Below are experts of layer 3 (counted from 0) of a mixture-of-experts language model. Rows are named router (the router's row for the expert), down (a neuron's output weights, with its number) and show model dimensions 0-159. Each number is 500 + 25 x the weight over its row's rms, rounded and kept within 0 to 999. Numbers have three digits each.
After each expert's rows: "comes before" lists some tokens at least twice as common just after its tokens as in all text. This comes from a sample of Wikipedia text that the model never trained on. Tokens count by the router's weight.

# expert 11
router:497478496528496504452500476499482485517514503495484467501488511502512480505545494552490537549473477503500419510482502506476453485543501496502475502503508480461506500505555480493511513483545497521517455495527543504501518502511506522540513491504510524495461485475505461439492511474456504506493480525519502494509468464510555537501517461558496510496518504525506442505496504508513512560470505491465510529507488484531502513449495524508493491500498424512468546484502537514499503469485476
down6:478549522496523512512482522521503522506470462506489481499453503491514510508530512481514508496538462483461515459520514448484488522515482527488540513447500506473486471483447478543487552476499463504480481507525536525504499515564515471549512457469485521497525455498484515537515477519482505538501520510495445483477523523485496484488460479537562529496484490486542509491548526507492489509464481486493491466483502544498457507503496487469519494504490544482482518512492501484535533487529498
down7:508488522525481514521539497484504457463487502472511497471526484490497490544531517524479464481467535490479474479507518490500517502496466468515489515461520463465475486472506541502519473485476441536511519514536479525485520534474498515514509532497455499504510487485484544480515494545523486498534527500491527461512527566489509490510443482465487509502464537522498518498463559493472463496497499463484495489479553517489495453567491509504509489534472517522470537487499526480542524510492492
down8:516568523500501480499531483521538485513488470493467506479518499512492484537510470477463518481532449492487493502512542470455488480506511505462506540489469475505497519505449526459519495447480437515519539498523460464497468493513546503514507501513513510527491514473494515461487489514543527534536525476482500561505462480519544489499502496485475512540506512485461483496485511537503516511554495500480455531478504502466469495467527512492517505490501518488517517479498492509461534538502551
down9:498499489486519503475484526485463476452497472520526510525490507480488513553484476542505513531516551472507467519490519513510522495520501557574550467504484475489555491474465528524505503514529484543464495522498533502524483464524477496527468471513452501512504499526470491560485490473514537495480466458482540503504525485474512511449452514474510492491475531445507496502522502513500456473546456516493499509542482514504496510490514513489503512499493494469475525488499499465515536512514486
down10:449490476471462493494512555492511496499472499517489471495521537525525472520476478510496475494497537519530463592487520472504495522477512549459538539518487465471513485543519483490495508499463483516503533537450483485558465479502469515481480500448500480506531472486494497514494455486493492511480465489524510491514519508483515530526518529529526535515473516501504520539498483500462517489530507498513462487524530510515548505490492461462482475510508504513545467478515540497498497461491516
down11:503516506436501530527476501470498451521512472504527492467492508534509498483466517498513530480474555463555557543454481483493506510515500469508521505542516495492519520503461501453515530545494508496498479507478522508500568469485505512484488522497505505464511468489474493499552512478502503494504496491510563515504519492502485504473494494474533479483515489526514488572477514495480475470511488458479529485472499565503518455478530472480471510515471495559477508489509488472480495519486518
comes before: "1", "2", "3", "4", " |", "5"

# expert 17
router:463471471523479529478532483469485470531530488480468493496475524516526471478520474531486529526490476545526475528482472520464475475507480464534490469476526509469526480524526477477526493471526531522522481476517528482534530523532523527531527484520524531471469492475534475494469487504478527493468473536524473478531471470476524530467519469527466529478509522529467483486521486481518527519515498475473529524525472480529533473497520528526479463467473477529487515469516523529501476483465477
down7:473476439481511488450510513503503510493548472494523526512527454501537512493459522490530489488481493505498529554533455490509471505525534498513486491544502538495502500472508473523490456513504537520472480584484474534493515537523501497529504546523498476491546505466438511475491499509504519547484523498464534517490524478497481507533510499512488515539480539461491496540484515489494486472492512494527461490464509501483513478475491476524458450540493511483491508499508490512484459476482504
down8:527512553520513498475486495489519466520528501509516468458534497479531503496493462505497512496492489464511487487539537542509505470520496517475484493481490511437468488461490479524482507510467491548504486467509545454431518506479498485494476575495487484543477484444508515489570531505520507510506477487517471473513548501513494525509515484502488517482499487553435520486455498536514498524526546512472531495499485479497515529475538493469522468507506471487493520514505506490507501494510480
down9:457544493497481508470509491528469512449502445524508542438461499481503504478491523559466505490495519468544544507502493519494514482497507537525485515487497514504480486472477474484514555534448499488494479534502490523497499488483498500497449528501553509511513482503488500451513520497544449478491489540457491506528478526505500551484467486514535475516453486524477522505526535482494462482488477520510528508517546493504488519482509545483521514534488481516512508480486557491515490501462492
down10:474489471465504522484546497517473470528480498475502470513547518522539503513468519482510497497474494465492519513548538519505529537527485468480518491498492516514486527488461564516477527534530464504446447527511509486490494490547480475511503497531486521476521450495476484509507525496495509517505505470490435488526460500508485521475499535489525493459500522517500556488468542474486462518468551517515494522467497512473504544501507518483504514475482535459515516456460515483510490488505466
down11:493469511476545522499505508511519514484480476527522553536470437452528471495495483531509493498470517512513475465523501523481521509531493494506512516509466508541499519506518511535496514468542487495505523505523453464483480496498514552519473545511514477494467500487494512470522544485520509458502499506505502503538497480498477496510498490482562538494531493490490497426495508494466460483518502508505503464496477475540515500464480514519510553493528542459472464460519516465541457451491503
down12:513503488505550490483470523481463508448526522483466452460523521503509467486455500507548493519496491486510518519477501516497492501517473532528523474449510505521567492511486507509505536483499500498470524549517550484487496535466493506485453521503524467500486496476510466519536530461513476491518486532495486494475502532443492462518544476531513443515505480512511530496499501483519519501552461484510519523535510500484480490507504434497472495486504504545468500512479550506507507463506538
comes before: ",", " of", "%", ")", "–", " \""

# expert 27
router:454468471514485480498542484507475506515540488487498510497495498512497491459549449516466511549536516488488520530481495492486470493511420520548498481496535482467518492501508533441501468475506536506523457493521539504540501516515560497520484506489515526488453498498504468500477456508491551518479493519512443507508505501491512538510523474530461501456492492504492489470495494458507577509518518488491516512537475494538513491496514481528442486502472508501510520471505507508512501509500477
down3:477493490529538497495507503533512523491470477509453563492519516501472451485525489529448452520520509523528499508516535485451517555518499477475537488499491474528524486467522490547487507479520507525478504450474473505489465533483505485496520515549477515510454468513501512508518474488531473487485503498453474491502476454469520523506495509503487485478539477503523453515500481536474524519438520476517490480496510512469532476501539470518490525501472510466545505507473498522519557503474499
down4:518504514471480543520451487486548484470527501516520504444537494462503488497487494524497456486499465494534519490494518512494539496530503505515480506508505511487512507510483553458519524543467494505488503511526473500549500482465525520498525506491451513540479459493501504480488534513535484513547513509486474494536494495483514493482490502531535462516518519484555454510469471486520453503477504480515490449540499500544494496519497520485502554490427461520493479515514512455504530517474455
down5:536462494511457516557495471514535531537492513473483503462522562548528529489443499505519523502473493497465552527447455538480494473500505500499488499489500541509491520505506523467515488508444493442511488458447503492521501505479503520509531532499480509505492473479520508497506464465514483467513530505517477513476491513503470526492504511491486498506474497461543568507522504470508479478531501495506478498490534452481478452534492514518473511505519506535531496517475540502483527503494494
down6:526516486484479483508495515468494486477534515513523494504497542509524516516480478496495489499491487529494490529526502506524473483521493442519521485451520527493479523496546524535469489511486508567490485486496514509456496508498513526474490484482504512551513524520483502485511529516503492458528459491508441509519482529525493486544442461472511537509522449558440499489477524519463552469518499514459483474515510530525449480531507522495478487473500498509463491513496550485497471489447511
down7:503494533500463499500486483494476482507480482477453484493488460490498531455479507503509499539563516482455486484483524478464520544519516513510535499500503501511524494540462528505520459514497494452494510563469539543507499520485515471493471506523480491512523478529471464487530488522520517532502477512524487518476543490496478498452499468454485548521515477499534550472506500503494487503506457526530485500529507505431521479511500460495473455511515488507474534522552538477525500510487515
down8:511523547495517518475520528472489492454455491553478470487531503523477442504504516522528479492526478500488484461537474526485476482516487515485513492486474506544444490473468510504511478493502496476526501544490540533499490461463535539505465511471518549519527493507474437518463515491536508457512498471530486542532508505499464470499491498482504504510510510512535497479512509485495521499559509479513517471494504537476507501483484498512488515511555469500504519539514474486429517477468488
comes before: " ", "\n", "N", " —", "W", "″"

# expert 26
router:476478497528426510469498494487427512528519483505500519535477531537505504467501489557476506511521503523497480510496487529481456478494478498514521465488511474499499458490522464433501505460517506515544498487502531502514510508518578511503506531512504518499507492495514496497469487478470544460493492494500458456566464496492561509490498483497503533473515507504478452491505440529550511539525500487490508506509491490509496519508528508508518474476513463498497513468526518512476480482509529
down23:474516505491474487534514510503451530549465511496474448514475467479519507480542511461506488497506448455522483481522547519520486508546518510519493487495492481481481515481505511526471513501518493541539468517470486478516487538501458491548475524498516514505456522492486537488530508495514493527524494527516506492494458497500460474478510488518525505467460495482499486495489464495525532511493555503492466493507482504475553466493495508416531534451504490524479498483551487538507526519522528
down24:512511450459504495470521522488491485489484462498516517462473484514495523513494503509486483486526521477533499457500505477517471530528494515496455496470485509477516547509514509499477473495501496457466505517559481476454486539482531504503536530480487508533557469503494501529490522493509510505481523527517483474453483489550503524517466491478502498542473484515517514484439494497523454516469511538498506513474470545567516507458480543496490508492504554446531512526500543487533488480520501
down25:516546467458514553526492535521467518484439487558528461478508504488486530502494534483517500502507523510476496469508498542534477509529532457509552476544502486516448503484510478516488524508532537519483495508500484559500459518524460529503504503498501449481512506504513489474466520498494470471499501525490506486486492529532463514510491499509531448533494492486546527476511479470464478478524524480499491473497518484520500459517454502488534505464505520506466475509480488483498556493463485
down26:498553516481511528502505459523466543515507535450528422493503489525517538474486524507476521487512543485547493479509489497519519465499524514445483504501467495480510514545483480506478501478488470484504522508498528504508490478482506472511500493584488478522470503557502498514525522523509454494533475448515530490530475475501500483503480548483464536477479501468488502513491513510480461528498480525508514510529461511446486475451499505488529511508503538503536479508514497543488521497500478
down27:507569538472474497522469524488498523523532485532472484530499510465509498507507524488519495487495488487517499476454483488531531494471490549483506537533504495480495537527489455494473524494476529538507525537507486564492480497478508475510499513505508458489482507509498488510501462491540489468507484456527505483517474499490539525495507525567457504531453497486512497437533489480498499451504448509473487491466511507481519462536476455488515471524485466495498487530507511501490516515534560
down28:507475462492517524535522492536533491491522484491538505506483499469501462511509512529518492522518519508532524519483479503508522527508519493509484527498559495550486492482512477493480490529500479491515542490459430517515469481495517494473514501463405528531553531533453510444482523529472464499497463512488503474526551477508525483479493495491511486514491502499480490527529468525495486473471494482531522500530529498484474505517481463505525481544470535528525481459465507504485483528492521
comes before: "|", "-", "\n", "==", "The", "==="

# expert 22
router:492490483524468526469489495485458510498505463460498539492462525503537437464527477500455518521495493516489478514498489522494501472516486502519473478451515535499511470520513559487501545536495494536517518446505481453493529551493503529500500483492503499502500474495542446452502468487499508471491474512501474505522520503467535495510535526477531495485525528503490492512562474512552491500491501431537505510521490499496514464492552468535495502513508484516501486491539520502492514450480515
down6:533479531537492521497503511570475475479492493547510525480464506470529496504475533478514517472494489515513445473519511543497470498477535515504535545489497544455452526571493479473528450447534512479485485492515488470491458484488470473525506517522476507540517469462541463475502507533517534471532542499497481488527522526465517491526511522490494497515495479486532475503531517549511459516492473490515490494492482480498505523495493494468520502504521490498509503540497514496482457490511495
down7:513481482493512542489493465517519548507505470552522530503495452487490516481517513512529502522508524511491523489532520556448474497437499499505503486495496444495466492535434466539497522490460487507491515505487504503462449470490485505509541484460512463508555505504528552483489527498516504522508464499490513546515498471488538505560499513499449503491530496485488477485512533501472512511497464547494447506507484527475520505507484519512460526491477477505493449504506511499488526475505515
down8:501529540505503481512511488518505505470497546509472503534483520504497466479483530531512445505486472486510525497545521436501498496503513486515509485491458527477504490531491516485489516440551472502540542475458509548521505479461480530533513517531509512459497488447521490488497501560512487505502484532503510559575474531529506509495490545511521502496530500485506496495454494470470493479506511463504531506509493542533518514476467512491490503484514518527471476478470490482478491559502491
down9:503479554527519505461489510478489501498500481528517502470442512525499514494509504516537484544461507489495513510506516532518490492450471457490477500539495465457471477449509462518495468502496506519484498477552471469504491508521515457494468585498547543487507518501482534515506523481490550503503470482488501465518442482463528529489494504494522534547488467483527478509519543513510533492528487514534524470474480489501515493495473512470516510523490477490538521500499504470521491492541532
down10:507507515521469484510515484459544463510500498492476486512436476496478486519523574482514477502528484482491514520489474518511587501507489533492517502491494507529514455511478499487511555514461524499579521499512485498461553530480489510478523499528516502443481499486500514489509476475515514481496510484517519540475447496493492487522464474504522493493495530495469508509450495463483504491491502492507484482502493497472481553494441463529522515498512497482524544507491500495556546483502495
down11:499525515512495510510471523503499472457566463523490504469465475457463497533505550497506552498496515515449574493475504488492528508463531520467517485510510481506515509475504475490484540516491483507511536506516486473490528533518485515492531519491478521448525459528506534502438451529489544517492494500533487484497502527507482520522496487512464473509511475466526542469497516514538471518544496503488500508477472480477487519507531462499507519501471497477478521524444511471511474468525527
comes before: " the", " a", " his", ":", " their", " its"

# expert 15
router:507476470494486512492521469509485488509503473472514505513501517552518514448484490534519517516466468503543516526497502521514466456477496502515485445469482515496512493529538529499527484444519491520515500498532505460513500537554515512504534497479525500483482506451519478505479523500473508499483495498544497466486485484432476550464516495509533535498501512523490451446574482505511506506512523495507501519506430486516538516471518523524497455482483491520475535503532490494467506462521493
down0:557533498520472496492470503510498566495453568504493531482470509509502511500435465497503491485460496494533498490474525507496501535447464511529490491518513480488499521541492529493521492484519488494488446471506470497481465478485517474467487519448483509481493492485483524510532517521495555522523481488489498485490488524526450451524470486464491475489502489490512503555538517485483486507501523516513531488489496542503513503445541542544493525494472479507498537513529510500496539460485507
down1:458451520479481495489540532452462512506474534496531510512521503543515543469489547506483537501482508457513471510506480486457473503493506493503526503473495505489509515482522528474482533510484509470522461498533517481484490483494470498454540498495486511500501483502549503533489505540547468537491449519546474477545545488468501487449512563498535513496545499517494448494513481511517472505469479510527478508456456508527517514460472493496491503532484497518519508475473508512491498519516526
down2:514472507501577484506528518485524534461479517525483473488509506531504437484518494477498497517488484506527507474506467491478520476462494482505536468514456504483534495494514497512470500514518499516450495505515543457509479548484479545507489518474473447505529513496499491481520500485464559505523519478498503462484482501522520476534522509529479468546508497540492486499500499469533467523520492507494499501516514531509503529526522478505530548511519476453455571500447493524487513481530537
down3:497519491558482541451526508502481518506473507498473513477540493493499452499505503470502544468477484503503472506498500492515478510508478461474475491483532507478453511475506535488509459551516462555454528512501534499514536494507501530518511532436546520490482477500500508488494490488488520484461506498501497512477494533494505471502523480549493520479475487545497497502452419506506485491511544496482539472503551499497498516463515552522492547458494522476502472509489543489513508478500512
down4:452529483472511542470519500541492515460486462444520529483488526502492527461479472520494474500545491472499529526491489499489457518515510489491487528545481539437496510502473510515453500461480481538474506498488500490489446495487502498522458474520527475530530510532486513484490512513477454483524535498471515527488457486458504474509467513499516484530491482501548537457496486527477483524497540504531483557523521513487472476487499443499506478503526500496498503553484521495507530508523502
down5:527503514567508487503499528512479484510501489500470505512518497497475542491501493478493469530534477496447482469510487546495510518506523465498522494499496538506482537494482517457480512507541536486448510527496493457533552475522470496516500514495500524518558514493489515447532503522495535472508495461522495538448469505520498464481493489537447503542518456520472526454489512467519493483493462530482492482501527509465498485465471508484506506499546530517491490458460477506487460482529532
comes before: ",", " (", ".", " of", " School", " in"

# expert 6
router:505494477509485494504529476421479442538511493475521486508490532507521458470533504499488492505519461492498492509492443512465492501507483484480485513490512506499517496492493529510516494483499504513531499445491511468501486500508502566498519539492526500486507516440523510501506517527487503482506489493574510459493500466482560511486527498496486523485511551502489475430539460468502509491511553482494538536495468468526539502473490534522528507450496495514475507496522548502508467470508479
down0:467510472499523516507494523451480491493499512482557493479541465493500523495487523475501436492472440508496482537483557524515471515492482572517507504516500485489469482514521498527482500537458496471518473518506499489460526488536494556507441470525465499525482484476489503511486485515479516477505532459525519532486513521488470490503533543473511496476473500502483489481452465496519545540494461527507486509508509542513506520476466482476542519517492486547531496514519517508473500496536500
down1:523463528506532554520489540496515510500475509525532501509484467502568526503549463514524489475519521480479535471498508508489530518503502472512532491491480482491534540479490495479476467511507504489503472467518479556484507521451537528506470471500495495518502500494447515491501511497492563490541520490466508517478416476468492469493476481466494526528539495478490500518506459486501531482531502516500490492472516481543486459536522530485502459490493513528499550505535525531524493517498519
down2:443546491494531469490505483505538479497468504480471445481480520506492550509443497504498463470463516526450509509507502484509511507480565474501473504509512479505476477525507489532532509494507485488466487510534493505482450430542480476487528466540500548477495501485504502521489514468487507456516531501519485500477472507502513474518520494516495488542525546485529482486508526495489498532503494485474466496461500513465515523497498509511539437526496512536502511479480459499460463530519461
down3:488540527514538537513498497490492537491462523507527539458528485520516554502479531506496506472537515491502505493497500501531490515501522516519489498499548507501516536487459485533503510471471457447483528469520449493541488490456506522460478513528486532565500532509462521467485536517531489509471475484527524503531504512492540475485501479476469488453504445538519475503458493499483486522511464517541497461468484476513537479464483490499472517514508472480494512495462480473502465509474504
down4:507514499528464479495465502488477490485503481474548521528518523546521458484494497468486479533510466508477523497483530522498492487531477476455481472510501469546499489500523467511465455519523520460511501516519500481478551482508518465433506533469492466521520530543435509500489540498491541530486523491516517529495499509490514540556519521512472533509479472491524498494528529480519531501478487474506496505497486486505477496489495449517533509504502519532457471457488492441485528500552501
down5:508529519504512514534480519527495469471459492514488517503529495444513518494494552493534477542546519470479463494512511459502535494524530500481487472498510492525499473441485487505484471514509467531464552517499520492521511460492519500516484491534512524484568491494499534488482524498530504463534499571512481471519476468462518499472474488437514504494501523517526505468480462512500495477497481542496458511503525510480483445474465510506520506532477506534508503508484524496497478545457513
comes before: ".", ",", " of", " and", " in", " to"

# expert 8
router:465470473527479529479532483468489470532531483478468490500477522518525476479517470534487531525491478547526476525481474524465475478510480465534489469475525509469523483527526479476525490472527529522524480477521528482535528522532524528529524484523523533471471493476534473495467487506480527497468473534525472479531468470476526529466521469528467529476514520527470484487518481485523527521515498473472526522523471475529532479499519527525477464466477478531491514470519525529503479483464479
down6:444513506515528469464503451531504490504532532520521514484539490506473498488507464516545477489520533559486474522527518488511510508490493522546526464460526510455492497487492516505505497480525493510516554516517535482521481514489473475507483471521476510431461503486471504507463507483518445487508473522547493526492505527509492544510498493480467491469519474453510486491534495511491499453495524475530510465476525494545475531487510500465527458539503531485530500470502489468494482534542516
down7:502511501517472527463498498527446540484482546514477512515524509515497505510534466496487475526518492509520512486577538493486493516464517467496525526500479484508479474455531453477451516521484499550514504460469510483484541500486504485492522497514537513491467491528534508524542509510511502482486515483459479492472509529482524540528510500476492503517504539511483491525460488527505480497500458501498511495496520485499483581466498464483483492438466522469516522562522524485462487479466497
down8:491507505497548510477484475494533535502495481470481506499557526488484477531513510517495488489511501517447527508515532486535530486524468531494486507502466496492514504459474430500506465493502486530505476483474506477511509512503532463479532447507470457463515458542552560451448508499477513531503532528531515526476455487521510474461490582490512497509490503511507494546517461494486501509504487515528529482481512473499521477529477490518526538516527475490497493516472518495498502500477516
down9:541524477497488505479512512498516528502472522527491462447488503534495475503488506543515525514496533513487484478477458504474499489525481559469518531470485425515507455488495453489527489509479446499505522510499529503528467481493458475493516426513527552476521490504541505489509519511503503521521491482545526501525505485486520485553464517513502497518490510506442483540493470498461502504487490490509469481518546512539525486516519492511525541541491483468448472496484506518513516504471515
down10:520485510532524483432479500480528482547492502531514460523475470492500519548484534508502494474496470524519524554521511488509504538512506511493490534478499486476503504490481449502540511496533506482533519543516493477475473474549505463522478495476536452504519552455505571480490472501518487520508465480476501480511481459482517520514502458484505500487524498478464464518508495497487562519476492509530489484515506467539471485482469448484491483537498522474474524479472523524501528505496502
down11:523490481505503528451518504497472463549477472525479477493476489521461470525538517468507530501506477555490523543493521513524523527518481460532548511540563501508478525483536491482500523478474515477509495507450503529448478481473514452479492492517483501487462517502531511506516470553476512499491485494503509507502474506520508509493537501450496469496522441493487492485483468505458476512518491477482544490506498507526495491501447506519505528565477488500526512519538465473527504543493486
comes before: "\n", " ", " The", " –", " is", " W"

# expert 12
router:464469472525483531481533480470487470533530485482468495500476525519526475477519473532488528526489478545527474528479471521466473478511478466534492468477525512470523484524528484474524491470530532523520480476515526480533529523531524528528527488522525534472472493476531476495470489509478529497466472533527472480533473470474527531464519471528463527476514522528469484488519484486522525520511492474470526521524472477527531472501523527524477464465474476533490511468517523529499479483468481
down0:496505499446477476514476512478486509536495511466494517467549476504497529472520476486509499490475471535489481498460499516495469510508496465496516505466561488501455514517532484476507512493482518510478482505517539509530510476493497521497496495506427551533474504524498519547512508509457568500489483475551511518434490489507528502463490499486464529484510527483500520487497514471452471498470495486469515544558507499508516522518524484506517490457525514528566520484520480494481473483534518
down1:467503525489555466505526585517479560520500519510514513532541467491576505462518487500491500486529491486526485495493523506491517435484507484535483525541430493490519528492515509541520504485478491561498482539449512465488496473479457495518505509501477497529515486491520517494498449452509466493523481495483474511484513495479506530494508487473470497517454487509521463497541500508466507510495557467473489496497519460513467504489505502496487522520498497513498517515499516498473495517483479
down2:544476492483465528487498519444515479539544486478483460491545577467493460524491507513515491470469491462500537513551482493497492483514532471525474493464472503494467548538531494497516468512493499496511526475476516493516506487480536513449506515468488507533488468475498492494497548538484554523496500539487502512503541487473476479544457499461533501527495497494550489481511480504508508459473502516497478529531488501514497501471532477503514498510507454547501527459473503502511494516510512
down3:523527509471499528530479473520463542524475491526468508488496469493525505457543477481508486510549527520507463535500446480500497492498514464493487495474548478529440522459498484498482531551507529537498538487493518535498527504473445521481487492487467491460470514527493521501465499492524447518495516504512489521527530495517501527454504489491475465518521474508506482503477517523507488489466525508524519450489491486491514513481516509502463532529494522429469531524499532505508521537525457
down4:491527518491506502509513477475486498505502516533473530515485506471481532488522475528516480486509517507471492541543438496519537522533514475491487508479514484521511518500468479493481500478542476500516525493503491472538467479506479476482523468500533442522472494470501483507522507499547527484552492501530463529491501502474468491506473452459492463441542476516464488532513487521497450503539553500501524472532524502517444519514532462481501546510532498538485473499531505499497534546497473
down5:471548502476521508526509547499520496532474525491480496478504532487477478472513500525505500519463517507483478501529509464545497508519526496497492526498496486543491510496472505522491499455532514510508504502516465486514461519520470528494479493523529498489510511485435488459509512485493505516475483507525510537469508458525510544515543443498479473502469490493507487419475531530514467439508488515488484455479465496555516499496568488534470514489499521542509494531492527503456510509541472
comes before: "\n", " The", " He", " In", " It", " he"

# expert 23
router:500492501503507482460497483503506454538504514476478466520434550518504506494528488485469500505529462479551473503478467497460479489546485513460452495501534487502554484539497481471521533514483562517555488474531511484504506556502503524542502514516503506471506448493519496477504452540484502485505474509495504478528537475449515504491528447522502527474534507497468486475514480512513505491452546500507507499487492479494524511490541530519515510480493480501511521476514499516508442500510490
down14:518548466541493516467475503472491493480544508483510416521551454523524499529520474528511479511465521515518467486533512499461492522519466492490478483491525508468523527499492522492483546515478487490513514502519482541457465503559507527523501491485486536486493488469520473506490516491528485474518494515494510484477475504532531512479497541475518492516510497498547495501502546524530491508509520492468499544544504484518431523512472529467476481469497519503505486507503500463551537454497472
down15:510487514524565488502512450508495484515500544495491517499522497488492506493508521491497499492507514508491508526517457524540478510495514476514490507479512539516516508532483466500533514467521494428498510524507517517521484489460487447498479530515469542467549499485503486525487471498499490530457477495498507500503505580492484526501540436522470526466456512506486516506443511519491463508511513457482485523453494525511528581500499518449506508501478475522473479466515483540505513485490499
down16:538467498434453526509485529471533516513498491508474534471549485507530524468457514496540496466506526441560537501487532503495521489492508480519512503491533520504472510490484500523510483482496516502467485535487480505532536513468500502451505527528505499485489511499478495494493498491459510471482529521492521556477528507532493475472542503481458552530492552497477523474480488553469511446463502491495440486490470508481492527518508509515530499522494503479467528499499466479523510501482501
down17:481410484513456543451511514508507483550509546535490494476521473487473480542501473510499489504524491498528514430502524507497476495532495481533484474518496468449503492533479505462525480526517513537511442490484482479475502484534477517546545481455514503522516521444502507474500458547507531505512508493540495504508528539514484527496532520502536523473514504494486479509497477508518525505475500487491519511497511481514522505506496527446486460484480488503490511482461489535519519479496471
down18:493589491491463481526467472498492508521495497502531542521496490482471522534521509484452493506466530491508506510484513521506556507473508445486473520543501497527482510467509483500495474493435476495515486485490489491484473514492449492511555509508479486499480507545488493450496507520499490488480464505529495505496541449465488498485495516515511498503490498479469474531552505507450523486465505512507518517446490502441500494526484494473485491452482508485473516524497535430516479471494518
down19:515543519520547484506501453520524522497466490564489512520482539507472511513451520498513480498499512511517539538466526482508495449483444473522502484506505496490499457508491512449496504529537485461504516505492508535487524497526508471491485514454547523530513500490467468496486507511490502504490509480538554444526508537458491505467549509486490502515498494483465518532481456518509498514517545505506466533526510540530508514508439467460478537480533490529490497495474528493499481499484492
comes before: " a", " the", " to", " been", " was", " not"

# expert 21
router:464469473526481533480533480470489470533528485480470494493475524517525475482520474534487527527487477547527471527479472521466474479511477461534486471475524510468524484526527480474523490473525531522522481473518526484534531524534524525531526486523523534469469494476535472496468489506479526495470473532525473477530474472477526530467520472525468529476512522527468483485518486485519525521511497471473526522522472476528532471496520529524475465464473476533487514469517523530502478481469477
down16:477472468507502475481503465529537489475483482496513525573503440497465474504475506497493478495488517515508520514501484494487499514486502526502521525488487490488512481476465507506501534540497514520498514518476450526516532557501461546538514466511500483483482501519512518458487504490547508495465534473510477590472515465490557480486459482454538518492484518520499507488521524524506495499473509486544494537454478490512484523492474496512523543508495465489490536487440500507539496528510500
down17:506486560488525518519506482462492520485476511489517463475509505474477528541527543511486514504487523500482506485521510522487490492519539502503489461505544532511479511457531515427546498527472475501521493535517513520532498523455514476505472481504524479506488499484498559478463474468478469495470470508466474472487477506515474522488556531529496490450503511517503482510493498462555508517522507467506487523493479498507493516533519505494564461488524506501503459492531469477538456488539463
down18:492489459507492482478536505517484454489481497540501496461461465508510490489487466501498492496520480512496511507515522514521526508505487514526460520538544467506489491468490519490503461486497523460462499518495498484526499517491514522493471515484513461484486501530492496490502528466445465564516475522512488482498529524493545455503468533469476499515508545532508465534526548502512531507490446514542560497528488584502501504485469440536467511516532477507499484505504481515471517521475505
down19:490457496474501547523489522498530514474463510469511503514502466557501457486495508553496532485504518501532458501506468483533524556524487466516519520517486486497503507441501513457533460498499463506499479487527491498525512479505502489515548493490531478489505483561508508499475522509463503533453513441529502481491542490479569514509490481457499502513499514502456478505493458462489454511485516509504501471509519554505522490513527494506488460513520492471539454523490508518506507467529501
down20:490506488472498524506502481512516485512492544505483470516559498506514526554484508453530527499518497496481530508490510485516503526510490532540537458511475463501495493433549490486480518503471508531503503483506498449533531514518517494518471548465447494525531468528499513513522481499478514479517488485486465551489528526528493488471520515506492508512467526479493476489518478471531476456466500480517530507517500466521519457482493501480472454517492497558536477466481527541524466504457459
down21:480501526518482481517473505533529529488526467495482496498485500491477548488500499504478502507463489486508516551487528506494495498486545523484498467559521523511500462541462445509474470487484491507504505582532479507445465512483496531506517505507460480488516514491467532469478508501508471495464482478500490505488537512483522481494454475506505458504496524513484485482490520507501517445471513538491498502523521515522518520457523482495548542528496499480485462553496575492514447529498484
comes before: "9", "0", "8", "5", "6", "3"

# expert 1
router:463471473523477532477532481470485470531529482480467491495476523517525473480517473532488528526488477545526476527479470521464471478508477464536487469473524508466523482525525479475523492470528528518522480475518527480531527522533523526530526484520525529469468493474531472495466485506478526498469473534522471482533468471475525530465517467527466530476510520527469485482520481485520526520515496471471526519524472473529529467500520527522476463466476479529488509468518522527499476480469480
down3:453485509503502508528508531510458504516486480479499509498540559482516488470507496498473484544497504471461503518477536514505515490524484538483480451523513467481496489494520488525529501494501460481501472480510521485523470498527506500486531516527542492495538481492525487504545524508481480479534475440507505530489505523468444510528512478535526530531479494495462523513469480482462507458504492520487504531526527463506455492477540460575482487476479518548466536488523515473505503473523544
down4:504495543478472516480478514502490500489518555472529475499525486501470518475523545471529442518462462534508501491480525502537509519524485504492489503503494518533469526477451502498491518526524498482523537512491504457464513502514504501509533480436491478517515496477506491462498494469465485487498508548487507497525498529539503526468498500524482455523514480531538528454485517522488521532501502530488479447497516494485505403518531516510465473537524536481490474523536525531499498473498491
down5:475513501494482473480475502515505523482499519485487536524513502501526523515505519489492440454529547524520497502445495533561479527453507496511495562514478483539486507494507507474496450458501520507503542532495547546500515469481502504499505495504493463501466506477565527512478514482489496508511496486508485508502533519503460519492472491485501537530567518540494545486463490474497499532468472475483467465506469516556485491506483492484479515492504477501473528484516478536453526475475471
down6:455484459490477484550509494527466494485524522538488533512507493545484471518493501508514544449482504519519508483504539512473501481491492517477549552469544508498482503486509496533482517482472535533486493523493518452528487458500516472503503518437494418519546474522486494522496513527490494520491492495513441523501492486491497500511479496506553489477502520469536493525509457499494481548469534525535472474508519529514537488510514461523478529509494487473478504525490485471487484491489547
down7:510529522476516495483570497430494451519466511500492517479513471502552526502483489483494453485455521487543476526529526504470498519499515483496474534517482484500515496511506472505515522512517500512526547513455481517511539463482506504463494526513520511523507467503513502464514441524523497486497515483516567518504481505456487533522505498512489511461480496560470484492460549506500476483523488457492498487510477467471494519498488549524481488498491491456490479520496507511576488491481523
down8:531479501487521476504502494518562528480500459470505498505510452485470500521507507505469517581532544471509477482461519519467507481449519469535529516527511535481545438531478522504541467478504494485489495527490470469490469526540494490467471534491488513518480522494513498512581511505467457501527472513492503500474491464478485460487477519497535529496507517511483500484508487493535506513496510477482479494485494500481492518478516555470474518532494466507543498503523503509506512454505532
comes before: "0", "9", "5", ":", "6", "8"